config.yaml
num_hidden_layers: 13
hidden_size: 256
n_experts: 64
hidden_act: "geglu"
routed_scale: 1.73
groups_per_token: 3
norm_eps: 1e-06
max_grad_norm: 1.0
max_steps: 3615
Below are experts of layer 9 (counted from 0) of a mixture-of-experts language model. Rows are named router (the router's row for the expert) and show model dimensions 0-255. Each number is 50 + 10 x the weight over its row's rms, rounded and kept within 0 to 99.
After each expert's rows: "gets" lists some tokens that make up at least twice as much of what it gets as of all text; "comes after" lists some tokens at least twice as common just before its tokens as in all text. This comes from a sample of Wikipedia text that the model never trained on. Tokens count by the router's weight.

# expert 3
router:59 50 49 49 63 65 52 52 61 59 57 45 54 59 57 50 37 61 57 41 43 37 52 61 51 59 40 55 65 78 38 67 63 43 56 64 53 44 45 49 49 50 65 61 73 47 59 48 54 44 57 50 46 50 51 51 50 42 63 41 45 61 52 60 68 64 59 50 51 44 54 59 35 41 54 55 68 65 44 61 57 41 43 39 60 24 27 56 62 43 67 68 48 49 55 64 54 62 56 67 62 64 62 57 49 52 60 37 52 46 62 35 44 50 51 63 65 42 49 35 54 48 56 45 43 42 71 38 45 54 54 66 54 48 43 52 58 69 51 46 49 49 68 65 54 56 43 42 64 48 60 46 67 30 55 59 36 49 56 23 70 59 44 38 50 36 39 31 68 63 52 50 42 47 61 53 69 40 57 50 51 54 62 42 40 39 74 44 48 43 46 57 48 43 52 48 44 43 60 57 55 66 44 57 32 58 45 40 67 55 41 65 44 45 57 49 32 45 46 44 42 34 64 48 54 63 45 37 32 45 53 41 52 51 42 46 65 36 47 44 40 34 48 62 39 50 51 47 46 43 54 44 45 55 63 47
gets: " |", ":", "-", ";", "|", " –"
comes after: "\n", "0", " |\n", ")", "1", "2"

# expert 34
router:38 40 54 44 49 48 44 73 52 47 53 45 54 54 50 49 33 29 43 53 43 49 46 73 46 60 64 59 58 64 37 41 57 51 44 62 48 44 52 55 60 60 56 52 64 55 52 52 59 40 56 46 59 49 48 55 58 50 61 62 59 49 47 70 58 63 66 46 36 44 55 60 31 39 61 49 43 62 46 57 59 50 46 33 58 23 44 62 56 49 52 44 44 60 62 56 61 68 45 51 49 55 40 57 46 54 45 36 52 43 68 64 47 53 54 61 70 46 40 35 66 50 50 56 44 44 62 55 55 52 75 55 57 51 51 41 58 68 57 42 56 35 66 58 47 53 38 54 52 44 55 63 46 28 58 56 50 72 55 39 43 44 54 35 45 52 51 25 64 63 40 70 38 35 41 60 57 56 61 59 44 43 62 39 37 45 64 55 60 54 47 47 55 36 55 54 65 60 53 53 56 42 40 60 40 36 49 49 49 67 56 67 52 55 61 50 36 45 54 59 26 54 58 55 60 45 52 57 27 48 49 39 36 52 49 41 56 55 45 56 57 33 44 58 68 64 74 48 42 44 56 51 62 25 63 41
gets: " ", "\n", " In", "0", "|", "–"
comes after: " |", "-", "|", " |\n", ";", " /"

# expert 30
router:60 52 38 66 46 54 41 74 52 41 43 46 53 61 58 53 32 31 52 38 61 37 57 69 55 62 47 39 56 62 42 47 53 54 43 55 52 36 55 56 62 59 56 51 62 43 50 65 63 31 57 47 37 52 47 39 71 49 66 43 61 60 46 76 53 55 59 56 61 44 58 64 47 37 64 51 57 60 47 59 56 43 50 45 33 32 52 58 48 55 51 46 51 65 65 43 73 63 49 41 40 59 45 44 42 39 58 19 51 38 68 46 40 61 51 62 61 46 35 23 56 53 50 50 40 52 65 60 54 35 60 56 53 50 46 53 57 60 56 46 52 61 57 66 47 56 42 45 54 50 52 73 50 35 53 49 47 61 52 42 47 45 51 43 45 38 42 35 61 54 48 61 36 27 58 53 66 49 44 66 70 45 54 50 38 48 59 50 43 64 46 63 57 52 60 45 64 61 63 63 64 46 31 58 53 46 44 30 60 57 45 52 50 57 37 43 56 45 38 38 32 45 58 54 41 41 53 40 46 42 36 31 52 52 53 27 60 42 48 49 56 45 56 50 45 66 59 44 49 48 51 61 55 56 70 49
gets: "1", "0", "2", "3", "4", "5"
comes after: " ", "201", "200", "199", "202", "198"

# expert 39
router:50 53 56 76 50 38 49 54 77 58 39 47 39 47 63 54 34 41 61 44 54 40 53 67 49 54 52 54 65 62 47 52 45 61 40 51 50 25 54 59 62 61 59 45 69 58 57 57 80 44 62 53 39 60 47 53 55 50 57 37 53 62 51 71 60 72 60 56 64 48 49 44 41 39 62 44 50 62 39 46 58 40 52 44 47 24 46 61 53 46 55 51 48 58 60 44 55 55 44 61 45 59 55 63 38 38 53 40 63 38 59 65 46 53 42 45 54 49 44 43 71 51 53 51 38 42 63 66 56 54 52 49 45 63 40 41 54 65 56 43 40 48 57 56 37 57 42 50 52 55 65 58 42 36 56 52 52 36 39 34 66 49 34 56 41 51 39 37 67 56 61 49 53 48 47 68 62 37 56 75 54 28 46 44 49 56 63 43 53 63 48 67 49 49 42 46 64 56 51 69 57 45 44 60 48 51 44 38 47 56 43 63 31 48 67 58 51 42 56 47 44 50 46 49 48 45 43 42 43 44 35 27 63 53 57 38 50 40 57 70 67 38 55 57 50 48 62 43 50 33 48 51 58 63 75 43
gets: " that", ",", " as", " which", " who", " but"
comes after: ",", ".", "201", "200", " However", " In"

# expert 57
router:57 46 47 49 49 60 63 77 55 60 44 38 58 55 59 56 40 41 57 45 54 34 43 55 51 50 39 47 60 79 47 54 66 52 52 57 53 41 50 59 76 61 60 57 62 42 55 62 56 53 61 45 58 50 52 43 52 40 62 49 28 68 30 55 67 65 37 59 64 47 61 61 34 44 49 53 60 62 45 49 55 41 50 33 50 23 26 56 60 41 61 53 51 48 61 56 62 56 50 50 50 61 77 50 38 44 59 51 45 56 61 44 55 51 27 61 49 56 39 42 63 49 54 54 38 43 71 37 51 43 61 68 46 57 57 52 57 63 60 35 40 38 57 53 54 54 47 52 49 47 47 44 56 38 49 61 48 49 45 28 57 57 47 49 49 47 36 34 57 41 54 42 34 36 45 56 66 44 59 57 32 43 69 44 52 57 64 57 43 45 59 52 41 50 47 40 54 24 49 65 47 55 36 60 36 39 38 45 52 59 47 46 38 58 49 52 47 32 36 56 55 47 56 48 44 90 43 52 43 37 45 42 54 42 56 51 68 43 52 50 53 43 43 64 48 53 57 45 54 40 50 58 55 49 56 50
gets: " |", ";", " that", " —;", " However", "″W"
comes after: "0", ")", "1", "2", "3", "4"

# expert 25
router:56 45 51 52 42 59 56 70 58 55 36 49 39 57 48 41 53 38 59 38 43 46 53 66 42 72 50 59 55 57 42 41 50 64 43 59 56 35 49 61 59 42 50 57 66 46 54 70 54 30 55 52 46 44 54 53 61 42 54 47 63 67 46 64 60 52 62 43 49 30 58 54 46 35 51 54 60 63 51 48 62 52 69 45 46 08 44 59 45 60 71 49 38 41 66 55 59 57 51 40 50 62 47 62 40 47 45 56 46 40 70 46 42 40 56 57 73 51 53 29 66 62 61 53 42 50 63 51 60 42 59 65 49 72 44 49 60 75 59 50 58 57 57 55 48 61 44 51 50 50 48 59 60 47 54 43 39 47 55 38 60 50 30 41 46 41 45 29 58 63 62 56 33 41 49 34 54 44 54 62 57 47 56 48 41 35 69 49 49 51 54 60 63 64 62 36 51 77 45 60 55 64 39 63 46 66 50 36 53 54 50 52 59 71 51 61 44 52 61 49 56 50 60 50 53 50 65 49 39 41 50 43 38 48 34 37 59 32 49 53 48 51 54 50 45 46 56 41 53 51 31 61 53 47 44 46
gets: "1", "2", "3", "4", "5", "7"
comes after: " ", ".", " (", "°", "′", ":"

# expert 20
router:59 56 43 49 53 46 44 63 52 47 50 38 55 54 57 55 43 40 52 55 60 52 52 69 42 58 42 41 54 73 42 70 57 68 57 63 45 35 64 53 74 56 52 59 60 58 67 64 57 57 66 41 51 45 61 52 65 41 60 49 49 73 47 73 57 73 63 51 59 56 44 55 35 32 49 46 33 68 43 56 59 42 71 37 42 26 41 66 57 37 56 47 33 48 50 61 53 58 47 57 54 55 48 63 44 38 46 47 51 35 67 48 61 53 58 63 63 56 37 54 63 47 53 50 55 50 44 62 55 46 60 58 48 46 48 48 56 51 49 42 51 56 64 63 42 29 35 54 48 54 59 40 35 35 35 62 45 48 46 40 52 48 37 25 39 47 37 28 70 68 52 49 39 41 39 49 56 52 63 45 66 47 52 55 55 47 59 55 54 62 64 44 54 49 62 55 50 54 44 64 61 45 39 76 45 51 50 40 61 55 43 50 57 55 57 58 38 44 42 47 37 55 52 38 54 43 45 37 40 48 46 28 44 46 46 35 59 42 42 52 40 39 45 58 40 50 58 54 41 40 34 53 40 32 57 39
gets: " ", "–", "/", "_{", "⁄", "^{("
comes after: " |", "|", ";", ",", " in", ":"

# expert 62
router:59 57 70 49 65 53 43 51 50 62 58 32 41 58 52 42 39 53 68 60 57 34 38 66 46 65 38 51 57 78 44 62 61 69 45 58 52 45 57 59 58 77 49 51 62 54 54 71 51 57 47 43 38 59 52 57 55 52 57 43 44 52 40 62 63 40 56 52 35 50 40 66 47 47 55 57 62 63 37 65 70 44 66 56 53 33 27 56 52 50 54 48 49 64 66 40 64 46 49 49 52 59 43 45 53 43 40 53 54 59 44 46 51 52 49 59 51 50 46 47 69 39 50 38 30 50 57 48 55 39 51 69 50 55 48 42 50 61 67 49 44 48 56 54 53 42 35 42 42 54 53 55 55 36 71 58 43 61 52 31 46 47 45 26 54 34 45 36 53 57 46 56 31 27 47 51 48 47 44 47 49 44 71 49 36 39 52 55 52 52 52 53 36 39 54 43 62 46 63 62 61 56 38 83 35 47 41 37 56 46 28 59 43 56 40 42 53 38 55 49 38 45 65 54 46 37 56 39 41 40 48 37 53 33 47 42 56 45 53 63 65 40 36 57 51 50 64 47 33 42 49 46 52 42 57 49
gets: ")", "th", " first", "\"", " second", "st"
comes after: " the", "–", "2", "3", "1", "4"

# expert 41
router:50 58 47 57 43 49 65 58 42 49 44 49 51 36 54 47 38 41 48 49 64 39 47 60 52 56 50 43 54 68 44 46 49 69 45 54 61 32 68 49 65 57 66 50 64 57 72 64 56 44 49 45 49 52 54 41 68 34 64 49 57 51 51 58 63 55 60 52 55 38 46 53 49 26 44 61 61 62 67 48 53 48 58 49 43 25 44 47 46 36 50 68 43 56 48 50 63 59 52 48 59 62 43 62 55 46 51 47 46 45 65 42 51 53 58 56 59 37 39 34 71 59 58 61 51 58 57 51 58 48 63 62 48 59 63 46 52 61 50 47 51 53 62 72 35 55 40 39 42 53 44 47 49 37 63 46 45 53 46 24 69 55 30 42 50 42 38 32 58 65 53 63 24 53 65 56 65 39 49 71 55 59 61 38 42 55 57 58 59 43 61 50 45 52 65 45 73 60 73 69 47 54 52 60 49 55 44 58 58 45 47 40 52 61 59 54 31 54 38 49 51 39 70 56 54 42 44 46 50 45 58 38 37 41 34 26 55 36 46 57 45 51 43 50 48 59 53 37 44 46 41 54 50 33 73 38
gets: "200", "201", "199", "198", " two", "197"
comes after: " ", " (", "–", " number", " List", " two"

# expert 40
router:69 49 47 52 48 63 63 61 59 56 60 35 53 63 68 56 47 49 58 47 49 53 57 62 47 54 44 35 56 69 38 69 43 55 57 52 58 50 44 50 58 74 64 64 60 55 57 68 47 56 69 37 47 42 59 41 77 47 55 58 58 61 51 52 48 61 62 59 62 44 47 61 35 46 53 50 63 68 41 49 70 58 58 35 51 21 27 51 64 46 51 50 42 58 59 56 48 61 44 58 55 53 33 59 51 41 57 47 54 28 46 53 49 51 59 62 60 55 47 38 52 41 50 53 52 40 67 53 53 46 58 56 51 53 59 49 53 61 63 34 49 63 56 52 38 42 54 49 44 62 44 43 49 31 60 63 36 59 39 33 51 46 36 52 46 60 44 30 62 66 41 56 42 43 52 54 53 33 45 70 59 46 62 34 43 47 72 59 54 47 60 62 50 46 59 49 63 56 66 69 49 59 47 59 37 40 46 28 66 53 45 35 57 60 55 46 56 44 43 57 40 42 52 60 56 28 43 44 41 52 63 48 41 49 55 35 66 53 61 57 48 38 30 52 37 55 68 44 49 48 46 46 42 40 60 48
gets: " the", "-", "\n", " The", ")\n", " his"
comes after: "\n", " of", " in", ".\n\n", ")\n", " to"

# expert 56
router:56 41 53 57 53 56 41 63 46 48 44 44 44 61 56 53 40 41 59 50 56 37 44 70 54 73 47 44 43 62 35 47 61 76 41 59 46 40 66 62 67 63 71 52 65 49 53 63 60 44 49 44 45 50 46 55 74 57 56 58 54 63 40 58 69 42 64 56 55 42 49 71 16 45 57 64 71 67 60 49 66 42 55 35 45 24 38 53 40 55 59 55 50 47 66 54 61 62 55 34 42 56 43 54 49 51 43 46 53 50 77 37 46 47 46 57 58 45 39 36 72 45 60 48 47 49 54 63 69 49 55 54 42 48 51 36 60 67 53 45 59 63 50 51 54 45 42 53 49 47 52 52 53 43 61 50 45 66 48 36 54 39 44 49 48 37 40 37 53 44 58 64 31 22 42 53 58 37 48 55 63 57 68 48 41 55 67 53 43 35 64 67 53 49 48 41 62 56 50 49 43 61 48 52 37 52 50 29 41 46 64 55 49 53 48 53 47 46 39 50 42 48 65 57 29 55 52 39 51 51 50 27 50 48 61 46 62 41 50 54 46 42 47 51 42 50 63 46 48 43 44 55 57 61 61 44
gets: "1", "0", "8", " this", " one", "9"
comes after: " ", ".", "°", "–", "0", " ."

# expert 26
router:69 48 32 43 59 52 39 65 64 61 48 42 56 65 53 60 41 44 57 38 59 43 68 60 50 68 38 59 60 84 32 54 64 63 56 63 40 35 55 60 54 62 68 64 65 41 57 70 62 48 67 48 32 49 56 38 72 39 60 57 61 54 40 54 39 57 59 63 59 42 40 72 33 42 59 54 55 62 38 56 48 51 60 35 54 31 42 49 57 42 59 58 48 44 59 50 48 53 46 50 67 51 39 57 40 51 55 50 59 38 50 56 56 55 44 67 62 52 50 29 53 54 59 62 45 44 74 69 60 35 57 59 48 56 47 48 57 69 63 46 53 51 65 61 36 39 34 32 54 50 42 54 61 46 57 60 43 46 49 33 61 50 54 58 55 46 48 34 66 60 47 66 42 58 56 43 60 42 48 60 63 59 58 40 47 49 65 54 45 40 58 65 43 35 39 57 59 45 51 62 51 59 42 59 31 59 45 38 58 48 45 30 44 53 49 63 49 39 42 55 45 57 57 46 51 35 50 55 51 48 54 40 45 53 49 44 58 46 38 66 51 42 45 37 44 45 54 48 48 44 42 53 51 42 69 45
gets: " the", " a", " The", "'s", " an", " his"
comes after: " of", " in", ".", " with", " for", " as"

# expert 49
router:56 53 42 54 61 53 46 52 55 55 51 33 60 66 62 58 32 51 56 51 58 49 60 54 42 59 42 74 63 57 42 61 61 49 69 44 52 45 62 53 63 61 64 61 58 57 57 56 63 56 59 39 41 50 56 61 61 42 58 51 54 62 51 64 68 69 71 46 55 40 52 61 45 43 60 58 49 70 53 50 68 37 58 54 29 22 31 63 51 42 53 44 45 58 70 51 47 55 46 43 59 66 52 59 62 52 52 57 47 27 62 48 54 47 63 56 66 27 49 42 67 49 48 55 33 49 53 50 38 52 65 69 58 51 47 51 67 66 52 43 49 49 54 51 30 54 47 52 54 49 40 36 55 41 47 56 37 58 55 41 65 43 35 54 55 56 38 37 69 59 41 61 49 47 35 51 44 39 61 76 52 35 53 49 50 54 67 43 45 68 60 60 49 43 57 28 54 51 68 53 55 60 41 56 44 57 58 32 60 50 52 61 58 52 53 52 41 47 37 55 39 40 64 49 53 41 47 61 33 44 53 44 47 46 43 30 52 51 57 55 39 31 46 62 43 50 46 43 53 35 41 49 54 42 40 34
gets: ",", "-", " -", "),", " –", "\","
comes after: "\n", ")\n", ".\n", "1", "==\n", "2"

# expert 32
router:56 30 40 59 38 48 48 60 42 67 47 45 42 53 60 61 50 36 60 47 54 43 49 67 40 52 47 63 66 68 45 65 46 55 54 51 42 38 55 48 64 60 49 61 67 51 64 68 58 41 62 53 40 45 43 39 67 48 78 49 42 58 56 57 57 59 55 62 58 39 40 52 36 53 43 54 50 48 56 52 74 55 54 48 51 32 28 61 56 41 47 54 43 49 67 43 56 53 45 47 49 62 56 51 43 36 58 43 62 49 67 48 57 55 58 54 67 36 47 33 68 50 50 42 40 41 58 73 67 64 59 64 58 48 45 50 54 49 55 42 51 38 58 71 49 41 42 46 35 50 54 46 46 24 52 44 45 56 55 43 52 58 44 48 62 46 32 36 62 51 40 59 42 26 47 43 61 45 58 60 61 57 76 50 41 45 58 49 56 54 62 38 43 49 42 56 50 62 63 42 46 42 31 53 60 38 46 51 62 47 43 46 63 77 57 46 54 40 32 39 40 42 60 56 31 50 57 44 43 45 40 49 58 43 57 49 68 40 35 50 55 43 43 49 37 59 46 40 43 42 30 50 44 50 74 44
gets: "201", "200", "202", "199", " World", " part"
comes after: " ", " (", " |\n", " a", "°N", " June"

# expert 51
router:50 39 62 61 54 49 54 57 51 57 30 39 53 49 53 65 39 45 44 45 50 56 47 60 42 77 54 46 62 64 42 52 57 48 43 59 66 44 69 49 63 47 63 57 69 54 57 59 57 43 64 46 26 52 46 51 64 49 45 51 59 51 40 56 76 64 71 55 52 42 40 53 45 42 46 55 58 71 45 53 51 52 47 46 70 27 31 31 56 55 53 44 47 58 62 56 57 38 46 51 49 46 48 62 53 52 54 33 74 45 52 58 43 54 62 67 56 56 48 38 72 46 57 57 51 60 60 61 81 56 59 75 38 59 55 52 63 63 53 45 51 54 68 60 40 34 39 43 44 53 51 36 41 27 60 55 38 67 57 49 50 46 39 50 57 50 47 38 57 73 49 58 43 51 42 58 64 39 44 54 53 52 60 52 43 25 43 50 62 54 67 65 56 66 52 35 50 67 55 69 53 51 44 60 55 56 39 48 65 48 41 46 60 46 52 49 60 41 48 48 45 46 43 45 39 48 43 56 53 49 59 34 48 47 53 43 74 52 44 59 51 43 40 63 49 62 59 42 39 45 35 44 45 51 61 52
gets: "|", "\n", " |\n", ".\n\n", ")\n", "\n\n"
comes after: " |\n", "%", "0", "1", "6", "2"

# expert 12
router:58 65 50 48 56 48 43 47 48 53 51 32 57 60 63 39 28 49 45 35 38 46 51 69 45 64 54 45 58 81 46 52 53 68 47 54 46 39 56 64 70 60 66 58 71 51 53 56 62 47 65 51 55 56 46 46 56 51 61 53 51 58 47 52 64 55 47 55 38 43 46 60 46 34 67 52 56 63 39 36 50 57 58 28 42 29 29 60 70 49 61 61 35 53 53 54 62 50 43 45 49 66 60 36 36 45 55 48 44 58 73 46 57 53 57 60 57 62 45 38 57 52 39 48 48 52 63 55 49 62 51 57 35 50 46 41 53 63 65 48 46 56 54 55 56 44 55 31 53 42 51 53 61 47 66 58 46 46 46 35 47 50 30 43 79 45 50 31 61 58 60 47 37 28 54 27 46 40 48 60 64 47 51 37 48 56 74 62 52 74 42 54 43 72 50 50 58 48 63 50 54 53 44 55 49 52 35 33 51 43 59 57 63 60 57 61 44 32 41 49 35 57 52 50 46 43 46 54 51 42 48 34 48 55 55 39 69 49 43 48 45 41 45 61 54 62 66 50 54 42 36 51 43 46 58 44
gets: " |", "%", ".", " +", " −", " ("
comes after: " |", "%", ".", "0", "1", ")"

# expert 18
router:60 50 46 45 65 67 52 73 64 56 48 30 58 54 45 42 55 31 45 39 60 44 48 67 53 58 51 59 62 68 26 51 56 49 42 53 51 42 64 58 60 74 60 60 53 57 70 47 53 41 57 49 33 48 47 48 54 34 63 48 58 58 41 58 59 61 55 52 56 44 49 46 33 65 69 46 63 64 62 52 63 52 59 49 40 27 47 63 67 58 56 64 50 64 57 49 71 52 63 43 52 58 54 55 43 45 56 51 64 61 64 36 56 65 62 49 58 45 35 36 70 72 70 47 57 72 62 54 37 52 65 69 44 49 56 51 46 58 57 39 48 51 60 66 48 53 45 41 49 67 55 61 47 51 57 53 46 38 63 36 59 40 50 32 58 42 37 28 67 71 41 54 40 34 51 57 55 39 60 55 46 46 64 47 52 41 65 57 55 38 50 38 56 45 54 53 62 54 57 63 60 40 48 59 40 47 40 39 49 56 52 64 53 54 39 44 39 59 35 45 42 52 55 48 37 33 38 47 58 46 46 38 50 44 60 34 57 58 51 56 44 44 33 57 50 60 56 50 47 49 59 46 49 50 56 45
gets: " \"", " name", " John", ":", "=", " by"
comes after: "-", " |", "|", "\n\n", " by", " J"

# expert 10
router:55 50 56 55 65 40 49 67 55 45 53 34 60 61 56 50 53 38 51 53 51 37 41 69 48 58 42 41 50 76 44 74 57 64 57 61 57 35 62 54 68 62 54 50 59 46 48 64 60 55 64 55 44 39 48 50 63 46 59 44 67 63 42 67 64 60 53 56 55 47 30 59 39 36 56 53 33 59 54 58 61 58 68 41 43 19 38 60 51 45 60 44 47 50 57 48 48 46 48 56 52 70 42 66 51 41 55 44 49 55 64 45 63 57 52 50 71 59 36 56 66 55 58 56 50 45 43 51 58 52 65 62 41 59 47 52 57 65 40 47 46 41 71 56 42 27 53 50 48 49 55 40 46 36 40 56 41 47 55 36 56 56 53 43 46 37 47 26 65 65 56 44 41 46 40 52 62 47 61 42 62 52 60 26 60 48 65 60 43 56 68 44 52 54 60 48 64 57 44 49 56 43 40 69 44 64 41 40 61 52 38 37 56 39 57 52 40 37 50 46 28 41 50 48 45 43 45 39 55 46 41 35 48 46 47 34 71 47 43 62 51 54 48 56 43 42 51 39 44 49 31 40 52 26 61 46
gets: " ", "–", " $", " /", " £", " Preceded"
comes after: " |", "|", ";", ":", " in", ","

# expert 0
router:55 47 59 53 49 41 34 55 68 67 47 29 42 66 64 62 44 45 62 55 59 48 47 55 44 48 55 49 52 71 38 51 45 59 58 67 41 45 44 61 67 77 62 74 60 47 54 60 59 34 57 50 43 48 47 52 56 41 56 44 48 60 40 59 62 51 54 58 40 48 32 54 38 41 53 59 41 60 38 50 75 47 52 38 42 29 42 61 57 61 61 60 39 55 59 53 55 51 51 37 56 60 47 46 55 56 46 31 49 32 72 49 45 59 51 56 64 51 39 36 75 32 57 54 40 55 51 59 65 41 72 64 39 50 53 45 79 61 49 41 50 51 51 67 42 44 30 49 49 60 49 59 50 52 67 49 48 65 51 31 49 56 38 43 45 51 36 30 63 55 48 69 41 45 34 54 66 31 45 54 66 47 58 48 48 50 55 53 46 49 59 41 59 41 49 48 61 56 60 59 58 55 52 45 45 44 60 52 52 57 43 50 57 54 58 50 46 45 49 63 40 52 59 55 37 57 45 63 48 45 52 27 47 50 34 32 48 44 55 52 59 46 54 65 47 53 55 30 28 43 50 53 52 33 56 41
gets: " K", " P", " D", " G", " S", " one"
comes after: " |", ",", " the", " of", "-", ":"

# expert 17
router:56 38 46 75 56 47 61 72 55 44 49 53 52 49 53 53 44 35 58 51 50 28 41 60 49 44 54 55 53 66 36 47 63 56 59 58 58 53 51 65 76 60 48 52 65 41 60 68 61 50 61 41 39 63 48 44 62 42 58 55 55 67 38 56 46 50 64 54 59 46 49 58 43 36 60 54 50 52 52 65 61 37 43 32 56 24 40 64 64 44 40 53 35 53 65 46 61 59 52 58 47 69 53 43 35 46 60 54 47 36 67 45 52 56 59 62 52 55 34 34 61 46 42 38 45 47 68 66 50 41 48 55 40 56 52 52 60 68 42 55 43 55 66 48 41 52 37 59 48 63 57 60 50 28 66 47 43 47 53 50 56 58 40 45 62 39 46 29 74 64 50 60 43 39 45 56 62 27 52 62 50 39 43 55 46 39 74 58 46 58 59 57 43 44 47 44 44 64 66 57 60 60 41 67 42 66 49 39 52 42 50 49 45 58 53 45 47 43 37 58 50 50 61 64 45 47 48 49 53 45 73 27 65 44 58 36 51 60 39 59 47 50 34 43 58 55 42 52 56 41 42 60 56 40 54 47
gets: "0", "6", "4", "5", "9", "8"
comes after: "201", "200", "202", "–", "199", "198"